Below are experts of layer 3 (counted from 0) of a mixture-of-experts language model. Rows are named router (the router's row for the expert), up (a neuron's input weights, with its number), down (a neuron's output weights, with its number) and show model dimensions 0-255. Each number is 128 + 24 x the weight over its row's rms, rounded and kept within 0 to 255. Numbers have three digits each.
Before each expert's rows: a language model's description of what the expert responds to. This comes from a sample of Wikipedia text that the model never trained on.

# expert 1
Year digits after century. Digits that finish years after a leading 1 or 2, as in 1954 or 1977, plus scores and times inside sports tables.
router:133143126128126132118118103155106132080123137074105104127143084120159146125138097122127064154104111124177124165124123115128170170117123140102156099120152105135108147145123175074131101114126091109114143124134104123148166099123153133093103114172142136105124120169155110128109134129144125107123137115153117152145141146087140144133147122104118136111115148155119109117114158145143124146140123158145168125138152098141081121152142081135143104119144127154103160154156144090116106117146142148151121073143082129147127164153121151098119105060111119172154151132148133160145147148140127112117156160158094101176145111086055161112113143110120131162144153141128114131112128125120172116103116089137154149113119114119135119143114136145122096165138111093109138079046156160117158158152095
up0:155096100092127149134115119081103120149134152114156149161125128154146136140079141121085122160140184119115122097109138100156084109125109134130157134141104116121144133097113146097126130107121112155141145132159158141083122140107090105125118108126112162122117134103123156079092123161090113120128163119122128139112144149115131080143096124123087130126114162140122153128097110068125108165089125144151134157146150102095123099139141150145075130156124159124123080158097111133119087146135078107172127180170133112108104138145094166131119127133131140126131160124146119074090161145125097101125129125130137151128077123134154079120158125118107162135163196054105115132144129138125153119089128148124078134143134140124096096133135115116145132173131191119151128126113105121120109105151142
down0:163129120120170065159136156175176092169118138116113161084172164138137089129125141108117099175117108166133132166165132136146139116133128119134097134108100114078183156103139095129105104125099130094180088155162108148130144092129122120119138091125152134158101119083131131129112103120106129161117165156119140126118126099178122135106131127128123100089152095121139118099113112095145120108153128122125085164119119151140129095148105122125185105170132105142120134089098123142123137117155105119113153113124116142110103120151086113135134134159149162148114142143120160132119093128132096126100121131121052145130116122134142173116131104107153121105105116132118143129145100144109134142091150194115142132120130123129116089103145131137119149165093113144093139106170144117123145073075168

# expert 25
Numbers in tables, years. Digit tokens of all kinds, especially year tails and figures in election or statistics tables, such as 4,935 and 1793.
router:130148165075161139152101111146062148092168106136110108112151118123134137111103149123164131101118176066140143164136127078128187159119120104116133124155136105151160106118147165110148108104163118139107187142102101142126119144138137144132125118175123124140104177184138122106160145120147130164119122115161119137119094120098115124108152121112102135173155128159171099111117149122153155118123133147155146137127144141156104066128111098172121147123151109126134142124111118134114101134107144160137108109134119129138089157121124115096128113096099130109118137103103138131143127087151164119157141155160110097167141128108138135086092133071146092115136138176123165126112167094104160116144110113141161089108132100167132119142102105104113099139159140132134114122084128139082132137183139
up0:137126154153123091133105170160140123130114152134155150109119126120107154140117114122110133098090093108117132119103138133101129178147122148133158116112136114129123057119148165158109148159074134168123117150128099088115146067114112099119131126171121132141081089122124136125095085125141106143131172146138135131125137117127144085170129174165099126126131170161124122113103134108104125113081183118098139092132156134159200086115122110130120095142120186126187154107122112126125072105155145133115154118114150102125158112155157181153114145160119155121122146119129143142158104139078082136125129133115155145102129151154138157127152085126153168168125130138150116145102120136188101106120101118129096118095131135101113127130154114136159123146166121143157111156095125131133113115120141
down0:118127102133165182099123115118127107119126096142123161133103120171129121112111141094131116171154137128141088110086132144123130093101124130143100168156130111104108171165166125089120119085139119107174128143130141180138094131160109151124112131161123140161160147126168125111115142134105123085145128094136124171134166109105078151118126100135100122146118121081142143147163204104125156100091093143106115129172108071119111128100122143175115142134139088111102124120110128143121198148107098163134118079078102150148103128135137111111101191126114129140121125163124120096076109127137175167123129096127163133139117110120111113130120133126123113091168117161132113068142139133099146124109158096144169130137119170139139118143145119145121142135154136130129143115164127130130110103114146

# expert 29
Digits in numbers. Digits and short numbers in dates, scores, statistics and table cells, such as the 1 in 1 April or 21 in 30–21.
router:141135140121137132121129101166092135075133122065078109120161107133149150112155100120135068133095101121178118137126119125133164170112114116115164105131140120132098142126147184075139106106119089131104120117135097113149155092120159144090109113183158114119107136174175115124104147121146116131121139126123111158135152152086152157133151124107113114116125123157110098134123156142135113155139113156134158126111137105136091116155128087116128098128146134157111171142148126096107091142131153142155129072150094142143118168148109140115119123076122115162150138148129144164152146127144124115137147156147089096172133113093074154144113127101135126147147151147137109132132132118132175115130107088140155148111119117119136113132119164153128113181150112092114132072056135164109150166165095
up0:125108152085118164147117159143108158156152118104079181128129145141103139115134116150148132128128122122114147191106136105149133089162112120144116113105079162095149154130148142189159138128122081132095104165116098138114138148115152096126137139124149124118123142160117116142137146145135078142157141137088157160105149119119125155125112112137095140143144091158112175103109146065146168161093127136113091098123097106100161171129115189104116144152179172128121128123114131121105162158190087119172136097106132157108139105112146121136099141102139122096163135096132157164115120124162147167158103120120147103128108112171112134153103131133132128101148122106102122120119111158138134119126163165125135093098133116105153085122096102123176110113085123105115134103149133133122147109142110
down0:174131161143062124146123127119120169173137151135146107145157113131150097125125119106159124135122117143141108096135128150157118139141147150061175170167110115130126145117089130143151071120164119166058132124127131097115133146150116142159113135114107122105084131129161154152151137110105125140123119152107140123141130121139132123153133104153130118175096124128113111145139125168136127168129180144076109099158100120166180146131142103120140132098144118127166088104138094161117147142159154083126120143137149104131111128111124110122140138154182086133138139091154141115173127125156084101153132105129137119098148132154118086130149124104171156130140131103128136104118113114127130136089069132155096097159093089148114122151148105119110158129103083166163176157117151123148133119149087

# expert 52
Arabic and Romance particles. Name particles al, de, del, d' (al-Sham, al-Azm), plus word-starting letter pieces in transliterated foreign names and script byte fragments.
router:152136133129130136126115112145119137114117170087139104138130105131136143124135108128123059133092111125170129165120147118123168172111130138109183079143131120147116162131117143082110119121131107126129126112122121121163158105145120116113089088165146111112149123140153148116100126143149118114137148117163112154138154142093128144150164132102118130102109135186142109128099153155124101149131117156150162126141141086136079107125141069146147106119138131141119131134138151131120076128134140136143144069136075128140105176155122145110104117077158112155178113132124125160156144109145143111124154173140110068161103119097056143097121144091123133146162155126135096153126152126120170137113123095146152137111122133115135111151126145153132113165165132104126135067045138157128144156137078
up0:150127127098208118129133091096151123117101142152084120083101070141119128138093166129148106123074133135095136112090123102187126103127104138145125117148146165105136156110163184151103117126123179122107107124121157097088182108114097120155123092118102155111108149119060130130097127138151146148160116129129188080109151124111103126147148131134123129125063130134117125124138120110120138110144138126132114120157100157106119132143133112131140127129138135147140129161171130078135143160174069159080120164110088140078169117149145178127101123139105124136122121109137145150144144160117127111128142168142122133157107135147164108133141150150127091160126119127123144081124148124085147134121138126133102133132130171135110089082118114172129132105152088134144147121140140128140122123132133
down0:092129112137090110117123111146130095128108101111147125109161145138112109126124127136128105138138160117124071101184175103123135134141168137151149117111124144111157156150138130101103119114115121108123115113135132126168116090090144119130107102120106167114125156129134106116132165140082114086177120107128076105152134114103130170166116111120105113169131131148180094136119100172092137135129119135136124130110024119075153127137137128159156101114101143144100147095124123089121126130078157128151106067118126139146112141102172159132139134166130126131112177136102105128107102147139140101094162111111140089109115127167126173146172153103120141132130095107181142103128170143122129155146129096097138132134160160130121156097147116173138108152132127133136116114139135148158082142118087

# expert 6
Titles of songs and works. Words and word endings inside song, album and work titles, especially My, You, Love, Heart, and name endings like -y.
router:160154125136130185144103091121119104105121141061094119143112073145146120141166116127124090147109117149145146155136126137122134139107128133097167099129141134144122175130114114063119125120131104108127148120162119120155161101126136115098120083167131107108139117138138111151119139123134123117123119144138127164129136122096148133125147109091141134111121147160129109134112147128139129157130108170148144163131160098155079106138141098123142108123169125181127134117126158104107092131118141163115101075142101127155116191132128159124097082091138118154139151136149139129159165150155126111115156158140108119190146131083061158106135134123122115163111142141093115113109126114106173129094130065127162143115121130099139104115139110149106127157134105083093138090070132164099152157182104
up1:109124114140096110120119135077117118124177113152095126132128089114111100143131167129116133110122142131125152105157140120121117109133144132110080103122134140124101136108129167080123142136145126126136118144138131171125110116113157135109139172095108149116140139172124112162102131112107161129146155193172082115137123100167099130150163088146145138152086136117119100139127118149132133093124129127159100154151163145126166109104107140128158165193137178144121092115162157151137099172114182154159130103114115094097100133127094123129088127162141106130096122105157123144142135145124113115112112183118190107117100177107118107131136093142098119178100170190129118120153078121127147121124162133117125138112135130135109100118156118147111141099117095110090095100133130150089142107156170
down1:130143162074090125137108105147128161124138160131078059118145105122157128101157132114084103160134136137125124150146130142110126042102131118150106131126175147142146131125127171182137147123156103091091129106125133147125125122120182147120143087108114085104148155083104141135103165101129107129086078140125126129150078104137123157110118132159114131144155125135102117148086118152102139115138125156161217118108136143098158116129170109166115138109111168111119137117104145087121136110105125152113113156145115138147129161144146144117136147122122131131088108128141101115110122129145118121113125127198096110095128128171154161155116113124096124130092162119096128110121099152167143111104127105151143100142132135121114108136107173159145169154161149153120151138128162115144137112107105

# expert 42
Number endings, ISBN prefixes. Final digit groups of years and numbers like 954, 982, and ISBN prefixes 978, in tables and references.
router:131137125120127140123113089157115129076126136072100113126145092113157151137149094131124058148099106125165124147129126118132164169113129134096168115123154104139109150148125171088130101116131088116112134117140100115133171097121159130090102110175140128104122124165151112131111146134149119117117128114145128148145149148088134144130147110109116124111109128156107106131106156147153112151143112166143174118138147094144090116155141082127143098111143115168106169151155146088120096120153137150154124070148091138146131171155118160100112105066114119164151144134145138159145144146136125120107154159155098108171143117092062156107112136103126132172143141136116120125115131119121171113086122092136151135111110112116136112143117138144116098163143119097119140077055155156121166160152094
up0:152128128169131103141092119145169089110130104117137113130092194192099091120104165122170148129146096117100153121151102117152150097119105091135133124133121072129141139124117112137125134155078079175146097109147118095128148132097176120112135092135138146137158116132106115106120139144126140128089175166090149117111143130159117118144150106119150133132122177118103148123098139142105107131132119140141126146133136118106151020106124150140135136146124161161138105129093130098139131185114160126115136129098145111170157149123084099150105123144148141170133110126135134115160138126149123185133123136112133193110114139134135108172142143097083145120150143121126113145151126096153098104157152182101123121149156112145124121120111132079151133126151131138125105111136109116133164101093117
down0:159101114128091099138178115135132103107130064155111084112126101139142061117134096145104108169112133095132091134093119083165120115139131087092159108142137105067127133151118116115145161151151105151102144136112053146132115110136121174149145123139148101137122149134166149139156105111115121119123120074111130165114122166131162155118116115171145113140132126140135154128161104104098123147133100126120158161078121130102180170137063137145147146138108144137122156141117133108150095138133133170153139089127129132118114139156143151145123137139138093133163145160113128116142144106109156118100125120101120143092139102117117115093111149077118097105123168129088179119123109152096125126152161136118134176135106160098115102147136142136104143181144140124100150142151099115147144105165135

# expert 14
Year digits, taxon names. Trailing digits of years after a leading 1 or 2 (1-997, 2005–2-007), and word starts in species synonyms and technical nouns.
router:133135128134133137111116087164110132086129131070100110125145096122159141123149093127132062149101105133172118149124125122120156171114127139100157104112157109135115150153137167088127101108134087116112125112145111113145170102123156134094104109184148126116119128166160113134114153126147141105120130110150127150140148144090128145124139117104115122115112150149112109127111158152130111150147120158132169127140150092145086121156143085144145092122151119156099167148153146098115098136147146147147113067145085138151126173158124149100120102070117122167147148134148140152154140146144121108115150160155100100174146110083058161115109143102124133164153143127132115130116131124122172120090117095139151138112108110104141113136116139141126111169149118102119141077050143153119173158155093
up0:132195133087112132129120108144128112109122109125123108119101097151138121137123140166133149164156132124129094121141115111132121144112129110101138096128161094136151137120148114102142144106136108097117120132140134160132111176113110166150142132153135106135084170129116129158107104153139152146122118179135126107099121147111056131104172107089142075098072151107118148145134118136140135140132141072139133156067146136110067132145146145148094154119121112110195137147139137159104182166106151116083062138134135158124127140126085140125139149113127100175146154145146153112108116071124150129136130122112109086130143111147122149172154101150076129209125112121129094104126130082141113117114139158143126128134148098110131132138129128140143132129161166101128113163097133159098138133143107
down0:148099143129131146118089196109169154099140178124078092149105133117141113126103134106108201122122113135099117122127132103126155097115116077132157141159098107168149135126106163119173113110169098128084141126109125121129053133124140108099123079163165147122118101147127117130156089149140099111087112090134113137122136127108139131101128099156124145147155117097115149137138165132142127150129092111108131117136114138086167135083117141100069138144113140132121106133110102096138161105130095091151134152122112151087129124119144148123150127143132125155093102132122080104143063140101139136155132104149102120114154098123181082106129141119113117117133118156104170087116134148179166124126134149114168145131134157136119123113129105147147176135170121123120106135166104141145109144148146

# expert 41
Capital word-initial fragments. Capitalized first pieces of split names and title words, such as G(oyal), D(igges), S(iege), Tele(play), often in lists, credits or coordinates.
router:140137108131134152128106093149115110100112143068109095134138101131144126131170108121153066149103124129163141156143128100133169152097133128097150105115149114146120157139124171074123094101129092125132131105159112129121165103127158118096106106181135132112120124164155119137113153124153133108131133128129127147140141156095144137106159108111117149090116135160130123136110146158156104146139123164138162116131170108138090114158138080153121102114145120152121160159147163091116114136131148136144092077134097138141122165154111133095124103057123078154149129132149148155143142143136126107109146162171098115179152127106058150126112150108121130171146131129085118124108132119110173098094116082130145138108114116111153104135103134149107121159127126115109153094058142152110172163157097
up3:156152131089135175146156103096097105100116142151123121118110111095129108160144132123116138144161143130095155096147136135147104115122129154158103125138153104093134126140124112071174141094142114152146158140126109141157152119128110095148151120149121150129119101126105130153131149141154167166128155132106125165142168094118142102115125111175134146147108100141114156190146139136145173155116160145083179125140156131111148130128139118121146167155121149151125106142117152156132152172135149112052127119094105131136131093125072120130119107117083147124107115098153122139111118150098130129124120124127115138113127072145136163094129143106138136181138074140105139093097135079117080111067133119157141140124118212176099148130162171136137094099120133123116124109147103135124100149124123
down3:117159145118117117127138135154076135105111142169142111098074121154143134150105124126128110127115121134132120112106121134108164130162110139152130186097117139131117100125127146105063162173116147144154106115165142077127130078119118103107133129148139071140161107134078139093114114104111146131063120146104100098096115104123144127127123168124107144155144156148120192136146152095107151135148121140106108124111115117085149118121098147113127130140112154110135123162160101095137130116127170129133109157135147122104138136126150183165106099139138097133109106131105088148153191161109090144115155137112182127123124158120122107120104153148095150167131118130135159140189130116116089106162136115099090147114117151143143108144118099140122160097087123136103178143131137123125117130196092